Experts of a small language model: 12 layers, width 128.
Below are experts of layer 4 (counted from 0) of a mixture-of-experts language model. Rows are named router (the router's row for the expert), gate (a neuron's input weights, with its number), up (a neuron's input weights, with its number) and show model dimensions 0-127. Each number is 50 + 15 x the weight over its row's rms, rounded and kept within 0 to 99.
Before each expert's rows: "mostly gets" lists some tokens that are sent to it at least half of the time. This comes from a sample of Wikipedia text that the model never trained on.

# expert 19
mostly gets: " Location", " located", " Born", " •", "istrict", "istory"
router:32 18 78 59 53 93 32 68 61 65 58 25 46 57 48 47 53 24 38 61 66 50 39 71 81 69 64 37 45 50 60 27 69 61 48 29 56 71 67 55 38 48 36 55 33 66 70 47 46 54 42 61 48 46 57 47 49 63 76 69 77 43 41 10 24 48 54 49 53 58 50 79 44 30 55 56 39 51 32 66 30 49 55 30 50 68 32 49 54 71 41 50 46 64 59 66 53 43 46 43 48 36 47 69 72 68 55 42 48 66 43 29 31 49 28 33 43 48 41 94 76 57 46 46 60 53 46 58
gate0:54 49 46 39 59 70 63 32 40 52 74 61 58 56 58 68 64 52 50 48 65 57 50 57 66 37 59 55 92 50 55 34 67 60 39 52 80 48 46 61 65 23 41 70 55 47 58 50 19 61 17 26 31 51 47 43 51 70 81 48 61 51 45 76 62 40 41 57 49 57 29 51 24 50 54 74 23 58 41 68 63 52 16 54 69 31 47 40 43 37 53 24 59 60 50 47 59 49 36 42 64 61 20 70 64 53 29 26 31 61 39 40 48 67 67 44 70 24 47 65 45 59 66 57 51 28 15 67
up0:43 71 53 44 55 52 62 55 69 52 21 61 76 45 65 46 34 48 54 43 29 55 69 39 72 53 31 38 33 45 51 72 42 49 59 57 32 53 68 63 37 69 65 61 38 52 63 62 60 67 77 70 54 73 69 54 46 55 57 40 57 62 49 46 25 67 89 41 49 38 22 43 48 53 52 36 78 06 70 50 48 48 48 75 41 35 27 60 62 75 68 65 46 40 41 62 66 59 60 25 28 28 69 54 63 51 80 53 58 39 68 48 55 76 56 59 26 52 51 49 35 38 65 61 50 39 82 38
gate1:41 35 62 45 61 28 39 61 78 55 45 44 31 34 90 48 28 44 43 37 35 46 46 48 47 38 42 54 76 66 70 33 55 52 42 35 53 56 61 71 77 66 61 77 27 42 39 43 57 53 51 47 75 38 69 71 51 74 49 47 69 29 45 40 56 49 53 41 51 54 61 41 60 36 44 64 38 62 57 67 49 54 68 37 52 64 64 58 49 62 63 28 62 39 47 67 72 23 49 72 32 38 35 31 75 22 29 57 48 60 55 38 83 26 65 60 26 39 47 67 64 51 23 71 63 58 91 56
up1:56 46 65 43 14 76 18 48 09 50 34 40 62 67 36 56 67 38 36 50 54 52 41 44 33 63 84 57 48 33 11 60 60 59 48 53 56 46 47 50 43 39 38 49 55 31 39 73 37 52 57 59 28 51 37 34 40 31 34 43 45 60 44 67 36 58 38 65 43 49 59 64 59 47 47 51 64 67 50 23 63 47 45 65 38 47 46 52 41 27 44 77 30 70 31 31 39 59 64 58 72 56 38 53 22 47 57 44 49 53 34 53 38 65 59 55 61 56 64 35 32 48 99 20 47 38 10 47

# expert 29
mostly gets: " first", " end", " second", " com", " start", " lead"
router:66 32 38 50 30 55 37 39 42 38 44 72 38 38 66 54 19 56 50 52 45 56 63 68 41 48 72 62 43 39 67 44 36 74 53 64 31 59 57 75 66 80 60 21 63 52 50 63 55 30 50 55 30 46 56 71 48 65 63 59 51 73 44 72 40 52 61 59 46 71 72 45 50 30 47 18 63 28 52 63 35 26 62 45 49 42 66 46 47 31 46 68 50 32 63 42 23 84 56 74 48 41 48 27 25 27 47 65 55 60 42 56 61 23 34 17 46 46 36 47 62 46 22 50 38 77 30 29
gate0:63 51 30 44 49 50 43 45 29 52 82 31 11 60 38 61 52 43 69 70 39 46 50 28 36 53 37 56 41 42 30 52 73 50 42 59 61 51 35 63 60 58 60 46 61 60 37 49 55 40 67 38 59 48 66 30 36 55 30 79 38 71 61 62 29 34 35 73 25 57 45 57 55 41 53 38 69 55 68 80 51 50 45 36 47 12 63 57 51 11 57 57 47 86 58 57 29 51 44 68 59 39 31 90 45 21 52 26 31 48 53 38 56 61 48 33 50 70 62 46 32 23 46 47 39 47 31 62
up0:44 44 53 67 55 22 56 72 44 56 57 52 23 42 21 41 58 77 41 38 58 38 17 45 59 53 43 56 42 41 42 63 51 77 38 46 61 64 49 25 43 37 44 44 39 56 34 33 38 55 45 30 37 20 22 41 25 68 62 37 51 55 67 56 52 72 58 54 61 24 27 29 52 64 26 77 58 72 67 35 67 47 33 42 31 55 52 27 46 56 33 54 42 36 39 73 52 51 67 93 33 66 80 58 44 39 71 52 63 42 48 35 70 49 39 52 35 42 45 49 68 65 61 49 83 40 34 54
gate1:79 66 90 21 61 73 30 64 57 48 52 48 55 42 64 63 31 41 61 46 65 44 34 54 68 30 59 43 11 38 47 57 40 48 23 57 51 68 51 80 28 51 46 44 49 56 45 40 67 32 44 49 42 35 41 50 42 45 60 66 32 45 40 56 50 29 70 60 63 86 42 56 30 46 34 53 68 45 52 27 36 62 67 56 61 51 65 35 40 51 55 28 64 74 41 53 67 66 49 65 28 27 59 12 51 84 47 51 44 33 63 46 47 47 41 57 60 51 70 43 81 82 67 61 55 60 57 41
up1:30 43 28 75 48 36 75 52 38 49 41 47 46 50 36 49 55 34 57 55 23 66 55 32 28 75 42 56 89 41 48 39 43 59 81 40 35 37 50 31 74 39 61 37 56 46 52 47 49 63 59 52 51 55 58 51 58 64 41 64 77 40 49 68 55 72 43 51 33 15 41 26 62 65 48 43 26 70 61 51 55 34 41 25 36 51 32 60 54 49 54 65 47 39 41 73 55 55 53 41 64 65 27 76 65 32 57 59 66 71 59 50 61 60 40 45 47 59 53 73 16 01 20 29 35 46 57 64

# expert 90
mostly gets: " inv", "เ", "ก"
router:39 39 52 80 40 38 29 51 53 85 24 53 36 73 60 52 40 39 34 63 53 43 40 31 36 24 56 47 42 57 55 56 60 63 54 35 43 61 62 42 40 74 66 37 50 52 42 65 68 59 51 45 67 19 40 59 37 72 46 57 54 63 48 49 78 74 58 64 34 44 59 62 68 41 21 37 67 36 79 44 31 38 36 65 51 37 22 63 76 55 20 73 56 27 52 54 28 47 37 63 40 39 69 37 33 33 55 62 42 42 45 55 67 37 39 69 32 38 56 20 43 24 66 61 60 20 36 55
gate0:41 66 43 66 48 70 48 48 66 20 59 32 56 53 48 64 42 67 49 63 43 73 73 51 68 76 53 67 66 26 25 62 77 65 27 43 47 56 38 57 75 42 69 65 55 72 61 44 47 63 76 54 44 63 58 73 47 60 64 72 49 52 27 41 50 22 65 16 38 57 50 55 27 61 69 41 87 55 33 38 72 39 80 53 52 51 43 51 50 33 79 39 16 64 73 65 49 50 44 45 59 47 70 56 72 44 29 59 54 63 56 55 51 66 68 62 46 76 58 51 42 46 37 61 73 43 53 43
up0:74 76 44 46 69 39 45 13 38 50 44 62 55 37 43 35 32 35 59 70 53 44 48 45 61 13 56 12 27 45 68 30 73 60 38 52 61 64 43 85 48 68 57 39 39 46 47 36 49 33 49 32 58 41 46 39 51 80 72 41 56 61 38 56 45 56 48 67 49 44 61 49 24 45 76 43 37 50 59 52 27 71 74 59 56 72 89 40 62 36 55 58 75 49 66 31 52 57 29 78 45 52 16 46 28 36 45 43 57 72 44 50 38 64 57 44 48 48 71 67 59 55 32 45 48 45 32 41
gate1:53 80 20 39 60 27 76 45 42 54 49 52 54 22 61 59 70 45 39 45 31 76 37 46 39 52 38 58 63 15 45 68 35 58 55 49 26 23 50 58 43 10 48 93 54 31 55 60 40 44 29 46 39 52 70 33 46 34 41 33 38 39 32 64 34 52 49 64 62 21 68 37 55 64 63 42 51 52 38 59 49 23 31 18 63 70 38 64 30 35 66 37 32 79 62 36 49 41 40 31 45 63 33 65 52 62 51 37 42 49 66 65 32 27 57 68 50 43 37 50 45 66 53 54 51 49 42 51
up1:19 46 24 39 38 63 79 43 63 70 52 50 29 75 54 32 56 40 28 59 38 66 53 62 43 45 37 49 53 43 49 66 47 62 63 52 37 57 25 59 50 23 41 83 65 43 67 55 60 64 43 32 48 70 69 58 53 41 49 57 47 23 53 61 70 56 54 39 55 58 32 36 60 68 44 69 52 51 33 75 50 77 45 12 38 54 49 71 24 39 68 58 38 41 50 35 60 47 58 29 44 28 62 89 47 42 77 70 59 47 48 72 36 53 38 46 70 42 42 64 60 65 33 51 57 42 72 90

# expert 89
mostly gets: "\n", "==", "===", " ==", "====", " ==="
router:44 49 65 50 62 38 42 60 27 42 44 64 55 60 77 62 66 66 40 38 36 46 64 53 73 72 63 28 64 67 73 37 38 44 55 58 41 34 61 50 35 56 28 60 19 25 68 57 33 35 32 33 51 43 43 23 70 58 56 73 41 54 60 53 68 56 20 48 36 78 27 43 73 68 70 34 22 54 48 70 45 33 56 28 58 37 42 40 54 52 45 72 68 59 18 38 46 47 47 24 49 40 59 31 63 62 59 72 38 32 45 34 32 68 79 38 48 49 32 59 29 70 44 54 54 70 31 59
gate0:52 42 68 49 61 39 66 46 55 64 71 53 56 79 37 37 18 46 82 39 77 57 63 19 57 58 50 63 41 64 60 63 68 38 51 56 53 34 44 65 33 68 47 05 47 55 62 75 38 61 85 59 71 43 56 51 73 69 47 58 44 45 77 73 62 71 60 24 39 76 51 53 45 34 42 72 58 45 44 20 46 64 48 61 58 38 54 52 33 71 42 57 67 49 44 48 38 51 72 60 80 41 47 69 62 43 60 46 37 56 53 33 42 68 48 80 62 60 44 37 32 29 62 33 50 55 23 56
up0:64 44 65 38 73 37 62 33 57 76 66 50 70 71 42 39 28 56 69 22 72 51 77 39 66 57 44 59 46 65 54 50 45 48 51 60 45 34 25 73 39 55 29 28 50 34 76 57 52 65 74 66 71 53 75 45 52 78 56 43 51 38 75 59 58 63 33 37 55 80 43 60 40 51 64 68 29 50 45 43 53 60 39 45 54 42 43 78 34 77 53 76 66 57 44 44 51 70 71 53 76 50 57 70 71 50 39 41 62 57 50 32 59 57 29 86 58 55 45 40 20 32 51 30 36 70 33 56
gate1:48 43 65 53 45 37 54 41 45 73 48 63 51 50 42 61 38 44 50 39 52 50 75 53 50 81 75 52 67 30 43 35 43 35 29 46 65 36 44 21 47 49 40 47 47 43 67 39 46 67 69 50 72 40 31 41 04 62 59 50 46 53 74 40 66 65 58 32 69 72 65 53 58 50 44 48 52 50 99 35 62 45 51 59 58 35 35 72 06 51 57 82 42 55 37 50 35 48 64 45 51 56 65 26 24 31 34 53 28 53 38 66 54 69 51 71 54 31 59 44 53 40 55 57 57 90 62 45
up1:45 65 34 44 59 58 50 65 54 25 54 37 49 48 59 28 63 59 47 52 51 41 29 45 48 23 15 47 40 64 52 59 52 61 73 47 29 63 54 71 57 57 53 43 57 62 36 56 61 44 28 37 30 55 70 53 94 36 47 47 54 44 27 56 33 41 44 73 33 28 28 54 43 41 56 51 42 54 02 64 46 44 47 35 37 64 68 33 91 54 43 27 61 48 60 46 64 51 29 63 43 49 30 65 83 59 60 35 78 46 66 35 62 29 44 32 52 64 45 51 46 64 49 50 42 10 36 68

# expert 82
mostly gets: "|", " Born", "=", " includ", "In", "born"
router:40 47 45 36 73 41 42 61 38 31 21 76 73 58 44 49 69 47 87 70 72 39 41 42 70 70 64 54 37 50 62 58 66 70 56 38 44 62 69 54 53 62 80 77 48 38 74 46 70 43 32 32 76 72 60 57 54 57 79 48 40 43 43 59 41 62 37 76 42 65 67 58 38 24 50 49 45 76 62 69 56 60 44 21 36 34 54 40 68 37 34 76 69 79 40 54 58 50 60 31 68 54 44 73 76 61 67 46 49 41 70 44 62 41 48 43 45 56 60 67 66 46 40 48 47 54 74 32
gate0:70 44 51 35 58 44 27 59 61 37 54 74 52 49 54 53 40 48 56 59 50 45 83 50 46 49 34 48 62 36 61 29 31 48 56 41 47 51 48 36 40 59 73 77 81 40 72 74 50 57 79 57 45 32 75 65 61 69 36 19 58 55 28 56 55 49 46 64 63 55 60 49 46 42 44 51 65 63 73 42 92 41 73 40 34 24 46 65 48 17 47 63 61 42 41 50 74 39 36 31 71 68 53 50 47 25 27 27 58 78 57 38 44 66 49 82 45 62 30 48 61 54 43 59 49 51 50 90
up0:15 52 56 62 28 51 76 46 53 60 32 27 49 42 41 44 60 58 39 41 41 63 17 56 47 51 65 49 42 63 48 79 77 57 37 50 39 53 56 50 74 44 40 21 28 55 40 34 51 51 26 45 48 64 31 43 38 31 60 77 57 45 77 30 37 44 47 35 35 34 43 48 57 56 66 39 32 36 37 52 31 52 23 54 73 64 52 34 43 78 50 46 35 74 65 63 21 46 55 80 33 30 42 44 55 75 69 59 38 24 51 60 46 27 53 18 64 44 59 55 47 48 36 49 49 42 46 09
gate1:76 66 54 21 44 41 63 59 35 67 55 68 75 37 41 28 37 63 46 29 46 51 26 72 27 50 61 53 54 68 40 49 63 60 49 57 45 46 33 35 49 28 51 55 36 32 35 58 70 60 34 53 45 41 55 57 55 26 61 58 40 64 34 30 60 65 64 53 81 60 68 62 51 27 33 63 34 48 17 62 62 44 74 42 28 38 46 55 76 56 60 49 55 45 27 52 58 73 57 61 39 60 46 55 35 65 51 20 47 45 99 54 40 67 60 43 31 46 51 63 21 28 65 48 54 50 75 41
up1:71 55 52 47 39 38 57 39 62 68 34 36 74 46 58 40 40 41 21 44 47 30 17 58 14 51 74 49 29 71 51 51 52 66 48 51 30 44 42 30 54 60 38 66 45 25 34 62 52 42 37 35 58 35 63 57 62 16 53 49 42 45 54 36 64 60 70 59 62 93 69 60 42 41 37 34 31 33 38 54 46 50 54 41 43 40 57 46 85 50 69 42 56 38 26 72 74 61 36 40 41 47 19 54 36 64 53 17 33 54 67 44 44 53 36 40 45 55 52 65 27 65 68 42 39 46 83 29

# expert 25
mostly gets: " (", " n", "/", " N", "(", " \""
router:32 51 34 59 35 44 23 36 56 58 40 76 65 51 47 48 23 34 71 35 29 50 44 19 55 41 75 43 47 70 15 42 79 45 53 62 37 55 62 43 19 38 57 38 39 59 49 40 38 66 39 36 58 53 72 48 48 56 41 37 81 43 54 43 78 76 52 70 30 53 77 54 80 38 46 59 76 28 45 47 48 35 47 76 61 34 56 51 68 41 30 58 33 38 64 61 41 44 61 46 52 32 40 49 48 65 69 57 49 69 51 39 72 47 57 75 20 39 25 31 44 36 33 34 69 57 43 39
gate0:21 42 57 56 65 47 20 39 49 68 42 46 42 39 39 56 65 49 42 67 54 42 46 43 68 29 59 45 26 63 51 27 56 56 36 61 46 41 46 60 71 80 98 28 53 72 46 31 65 57 38 51 44 08 42 50 56 38 45 68 45 34 92 54 58 56 48 60 66 81 72 69 39 47 59 36 46 60 52 64 61 40 41 58 41 46 71 39 34 52 53 50 50 37 48 69 36 56 59 69 66 41 55 80 39 54 35 38 39 30 36 49 87 52 54 53 29 70 66 56 55 53 57 59 37 52 32 84
up0:42 29 47 39 60 47 28 53 40 63 51 47 37 48 41 45 59 32 58 85 51 43 40 44 54 43 61 52 42 70 74 21 60 53 17 50 56 42 35 47 58 76 54 31 46 69 48 34 58 48 55 52 27 00 34 65 69 63 69 52 51 43 99 67 61 37 50 55 56 75 53 52 33 09 71 39 48 56 54 73 49 46 43 53 34 61 63 42 43 45 43 46 41 25 30 48 23 52 62 57 43 42 93 67 52 51 43 43 60 56 46 57 82 70 54 52 36 55 66 45 59 66 55 59 44 40 31 61
gate1:45 63 52 78 55 32 93 33 40 59 39 70 61 31 43 41 30 45 65 72 22 46 41 42 48 52 37 47 51 57 17 50 51 64 63 67 69 56 27 46 35 66 46 28 33 53 63 63 56 64 59 50 49 54 59 61 45 41 45 44 58 36 50 41 44 70 51 31 55 52 47 57 69 44 63 29 43 20 59 65 70 56 22 29 36 51 55 41 30 61 63 39 35 81 46 67 51 36 37 57 36 44 20 46 65 88 66 52 50 50 74 34 63 69 64 51 54 51 55 26 27 99 54 57 51 49 53 40
up1:07 21 67 52 39 54 23 55 62 60 75 49 51 42 91 49 89 36 63 51 53 29 45 52 42 29 75 36 51 72 58 60 54 64 56 55 53 53 27 56 57 44 42 38 52 28 55 54 60 32 53 47 24 73 45 51 43 43 68 67 41 44 86 41 47 31 79 61 36 53 82 57 44 44 60 28 33 52 51 47 50 52 70 43 53 38 30 61 71 41 54 40 26 41 61 48 31 52 70 35 27 56 60 79 50 57 54 34 36 55 35 69 52 25 47 54 61 38 51 35 67 35 46 48 30 65 34 40

# expert 26
mostly gets: " University", " City", " London", " York", " College", " County"
router:68 39 72 41 45 26 51 30 39 61 46 31 69 73 56 29 39 32 36 59 45 35 51 29 52 22 62 76 52 57 27 38 57 33 69 58 45 33 56 46 10 79 35 48 56 71 38 37 49 62 69 65 61 42 39 36 65 62 42 69 39 46 68 35 59 73 56 46 80 46 41 68 38 59 43 69 58 44 74 48 34 56 39 78 39 61 36 46 51 71 59 30 31 44 66 53 34 40 62 82 52 38 48 61 29 48 39 53 19 62 31 36 46 65 56 68 29 56 69 51 52 27 67 51 57 64 51 77
gate0:42 39 68 71 62 66 42 42 58 64 50 51 36 57 57 20 65 21 54 66 35 58 44 60 56 54 47 37 60 51 55 62 60 59 32 68 47 38 74 65 48 55 54 58 48 52 55 11 24 72 62 70 45 56 09 33 52 44 55 58 44 47 51 45 75 35 42 67 59 90 48 75 59 26 27 65 49 30 33 49 43 20 63 50 51 48 50 35 24 79 61 49 63 68 61 62 46 53 58 50 63 71 37 59 90 54 43 58 17 63 66 62 57 40 64 39 75 56 55 59 52 32 42 60 37 70 67 41
up0:40 48 23 52 24 36 63 61 52 75 40 55 41 25 45 54 37 70 67 27 63 55 19 72 43 53 43 73 36 23 49 35 63 62 65 53 23 44 25 31 50 57 44 35 43 66 45 50 48 63 41 39 42 42 53 69 39 51 55 53 44 61 78 74 15 65 49 28 45 45 70 38 53 58 81 34 44 56 90 55 46 60 27 57 71 48 52 72 46 23 48 48 56 44 58 47 57 55 45 28 40 44 52 64 56 67 73 67 77 46 36 31 63 42 53 36 46 61 24 33 17 37 46 43 43 61 27 59
gate1:59 36 36 49 43 65 55 53 50 67 42 41 38 58 35 45 74 47 78 43 58 49 74 38 34 37 48 45 66 69 79 62 39 34 89 46 51 66 35 44 46 28 18 42 40 51 48 35 54 23 26 61 69 53 75 58 42 38 50 57 48 29 64 50 71 62 48 61 68 64 35 52 37 47 30 52 46 46 64 42 58 34 42 35 34 47 62 63 23 56 66 47 46 59 46 51 44 36 52 55 56 51 39 98 74 43 47 54 75 30 52 38 87 38 37 42 62 60 73 39 33 06 72 66 52 48 57 61
up1:59 55 32 44 46 83 63 56 49 61 49 51 53 72 40 57 65 41 65 41 69 44 76 36 37 34 37 37 52 57 67 55 41 29 82 40 55 56 46 26 57 28 09 53 29 44 52 48 38 33 24 60 74 73 74 57 47 62 48 56 40 41 59 42 75 60 53 48 69 62 49 56 31 28 30 73 36 42 60 41 65 20 44 28 27 57 39 56 29 42 62 37 44 42 37 39 62 45 59 48 50 49 42 84 57 41 38 56 78 36 60 55 82 36 39 48 62 63 80 53 24 14 60 45 62 49 42 54

# expert 86
mostly gets: "–", "-", "/", " −", " +", "−"
router:59 49 77 45 30 35 37 37 43 53 60 63 47 61 36 44 43 56 65 62 29 34 53 41 74 74 57 66 79 61 23 56 69 62 53 46 34 74 77 36 30 59 65 36 51 63 49 44 25 53 55 28 46 67 50 73 58 51 73 40 63 56 50 48 76 51 21 68 29 60 76 70 64 44 27 37 51 55 27 34 20 55 35 52 24 34 37 50 65 64 37 34 69 53 58 62 55 46 68 34 77 35 44 49 42 23 43 37 51 76 34 52 51 62 33 47 27 51 46 42 21 38 28 57 72 61 48 48
gate0:48 03 63 53 36 36 54 50 33 59 50 62 60 46 32 31 76 47 63 48 34 34 67 56 45 54 35 77 51 18 66 56 19 21 29 47 41 54 45 47 49 57 82 85 42 31 48 39 76 74 57 31 25 43 43 49 73 32 58 28 42 47 50 49 30 49 51 74 61 62 55 65 44 27 48 50 50 47 16 41 49 75 42 40 58 51 37 40 43 60 42 39 43 55 47 76 73 43 36 40 42 73 53 52 37 68 64 47 45 48 57 46 34 53 63 46 31 43 38 64 75 37 75 41 39 77 67 55
up0:58 48 62 20 54 38 55 30 54 71 48 58 71 65 51 25 55 45 61 53 28 15 40 23 41 40 55 77 55 42 59 52 72 47 57 22 34 52 44 81 52 28 33 80 74 50 41 65 36 57 74 57 48 36 44 65 41 88 57 29 12 63 61 48 20 62 53 71 44 48 58 52 47 32 71 71 56 50 54 34 49 35 74 44 54 50 56 51 29 68 51 38 51 32 68 42 33 31 32 46 34 39 42 69 33 34 50 41 45 34 57 60 32 43 38 65 51 48 62 40 48 80 54 58 76 59 42 47
gate1:47 66 55 20 45 25 51 70 55 60 47 54 62 60 59 55 58 49 48 49 39 53 62 43 64 52 53 73 73 50 49 50 40 38 68 63 42 47 27 47 49 39 46 95 44 61 80 30 39 75 65 49 54 47 63 43 35 48 56 39 37 61 53 31 31 24 34 16 65 49 49 51 68 07 66 65 71 46 58 69 47 63 66 43 35 43 38 52 38 41 51 59 39 39 29 61 82 32 51 33 33 61 67 57 35 68 63 30 59 43 82 24 42 31 56 57 37 45 40 40 35 18 50 29 60 70 37 53
up1:41 33 71 25 45 27 45 46 41 71 48 69 47 57 52 61 53 43 22 51 28 38 45 33 41 64 74 60 56 54 51 31 38 52 49 38 50 51 48 54 61 60 18 45 26 50 60 27 36 71 39 38 42 18 65 53 33 44 64 52 38 66 48 48 38 21 57 33 67 43 55 42 54 21 56 58 39 47 60 62 19 44 37 36 49 54 30 33 63 33 46 50 32 49 34 39 45 35 18 36 55 78 97 61 46 77 71 19 52 52 72 28 37 59 43 69 35 38 43 43 56 41 54 64 51 67 26 44

# expert 11
mostly gets: " \"", " (", " $", " '", " [", "—"
router:42 94 21 62 38 63 44 45 34 44 52 72 74 71 25 74 37 35 43 32 47 57 54 46 45 44 75 37 68 37 56 42 52 65 62 36 43 51 57 59 49 44 35 62 39 62 49 30 19 61 57 30 65 50 52 20 55 49 45 60 70 30 57 51 43 55 48 73 86 34 48 52 70 82 48 54 50 52 38 49 46 68 40 51 57 53 66 32 66 34 32 31 64 35 69 61 53 25 86 49 37 31 30 50 53 73 68 70 55 69 36 47 65 38 43 42 37 38 29 51 25 31 30 58 43 38 55 38
gate0:65 41 40 34 52 22 27 60 79 45 82 36 55 35 80 57 36 42 30 59 47 42 49 71 54 67 29 43 54 62 31 46 52 44 66 51 46 31 43 47 35 68 37 51 62 39 39 52 55 63 45 62 79 42 39 42 44 31 37 76 51 48 36 31 45 30 40 32 24 67 59 66 64 67 58 54 54 47 41 56 61 53 69 41 70 95 56 24 67 31 41 51 40 28 44 44 58 37 74 48 42 35 50 34 39 55 41 58 73 45 18 39 67 38 73 46 68 79 73 82 43 44 60 33 61 39 41 49
up0:58 61 35 65 54 49 62 70 26 59 62 41 67 46 53 51 41 51 92 34 63 77 71 38 32 38 56 49 40 27 76 81 38 25 53 50 48 60 23 22 51 51 71 46 57 59 65 31 36 39 51 53 26 59 37 64 78 36 57 62 30 26 62 56 62 44 33 47 70 75 15 66 62 73 64 67 42 35 51 60 51 42 46 43 56 66 65 29 30 67 55 60 72 64 65 62 43 55 51 29 64 75 18 31 58 49 49 39 43 53 48 63 49 62 44 53 51 51 18 39 37 45 31 59 55 51 52 66
gate1:50 67 30 28 37 68 54 47 44 63 36 76 37 48 57 60 54 53 36 54 27 50 54 68 44 55 50 43 49 36 56 52 33 80 56 51 53 19 72 53 40 54 15 54 12 54 65 72 22 37 65 46 68 60 41 42 46 53 44 44 45 55 62 94 37 41 36 51 53 52 35 39 39 85 43 39 36 35 13 60 57 44 22 43 48 63 73 72 30 25 44 34 57 38 41 58 47 35 67 77 59 51 40 76 59 34 46 65 55 62 21 52 40 50 51 30 55 63 57 58 52 37 25 23 50 47 40 46
up1:43 58 17 34 40 64 46 41 41 51 35 68 32 39 52 48 60 61 38 55 41 54 46 69 54 58 56 28 61 46 46 49 29 87 45 47 49 35 73 58 52 53 17 51 33 46 69 71 21 39 72 33 53 49 40 49 34 57 58 44 42 73 74 99 27 35 41 43 47 38 40 36 48 80 28 47 29 41 38 66 58 47 30 45 45 63 65 64 34 39 33 33 51 42 50 55 52 42 57 82 58 44 32 89 63 30 48 49 58 71 31 52 45 45 45 36 59 63 56 82 51 36 22 36 52 51 38 49

# expert 1
mostly gets: "ch", "ber", " ar", " War", " im", " art"
router:45 21 42 77 61 30 42 58 42 34 52 49 33 70 24 63 43 35 72 58 68 37 38 65 42 24 50 53 56 52 61 28 64 52 52 39 55 73 48 68 50 62 53 37 27 72 67 63 28 39 56 34 63 22 68 69 23 42 66 54 58 74 48 53 39 55 58 47 55 64 51 52 31 25 31 32 37 51 51 33 20 42 40 39 56 34 30 56 47 72 38 40 34 35 40 53 34 68 30 53 37 37 60 31 52 76 25 38 60 68 21 66 72 30 34 69 30 50 42 24 40 33 36 69 45 43 40 52
gate0:36 71 57 68 44 40 55 35 40 42 51 49 63 45 66 68 65 76 50 53 37 48 35 33 72 48 33 63 83 60 62 57 43 62 52 47 34 61 33 53 49 60 63 62 37 50 73 66 60 39 73 80 85 40 59 57 30 37 63 18 52 43 37 40 37 54 24 43 49 38 55 61 31 26 51 66 50 55 37 52 65 44 44 55 32 63 12 49 07 62 56 53 52 51 37 46 53 88 67 44 50 68 60 80 55 58 15 74 54 67 39 62 44 72 79 57 36 59 39 61 49 51 49 37 62 54 59 42
up0:78 31 40 29 44 46 44 44 64 54 44 58 49 49 47 36 51 49 63 35 53 42 82 74 35 62 63 39 32 46 40 57 49 31 47 43 63 44 56 45 49 44 55 47 68 55 33 31 32 50 40 25 05 74 46 45 68 43 57 87 52 50 54 61 42 23 79 76 64 66 52 36 78 66 69 15 42 44 45 39 34 54 46 42 60 34 82 40 85 57 52 56 47 55 44 29 47 16 37 47 46 35 36 26 48 60 66 22 45 44 59 37 63 43 27 38 61 47 51 47 54 42 52 39 31 37 67 72
gate1:37 27 39 38 77 46 48 57 39 37 53 38 76 57 44 47 40 69 53 45 77 46 36 46 43 26 54 44 45 35 46 54 82 51 18 63 58 32 68 56 28 44 56 69 56 77 76 51 26 21 38 67 38 35 21 49 52 44 59 41 39 35 59 68 65 31 53 41 60 34 50 47 49 50 29 54 58 68 41 25 43 71 50 60 29 69 34 23 59 59 61 30 28 57 41 76 40 58 34 59 20 56 36 65 30 36 65 56 45 29 41 34 70 35 44 64 42 43 76 88 43 49 47 62 44 55 29 47
up1:65 32 43 53 36 50 57 65 56 54 26 35 50 45 20 51 60 65 37 66 15 56 67 57 80 66 27 42 70 49 50 34 37 57 99 32 33 43 48 64 63 55 65 46 28 48 59 54 43 60 35 27 62 68 60 47 51 49 48 61 64 54 62 57 32 54 50 57 37 68 36 69 66 50 57 46 37 22 68 51 53 27 32 75 48 41 51 46 06 42 58 50 65 25 53 23 33 62 49 37 72 44 74 28 56 34 50 55 52 40 38 71 52 57 56 54 42 73 29 59 30 58 71 48 42 67 54 62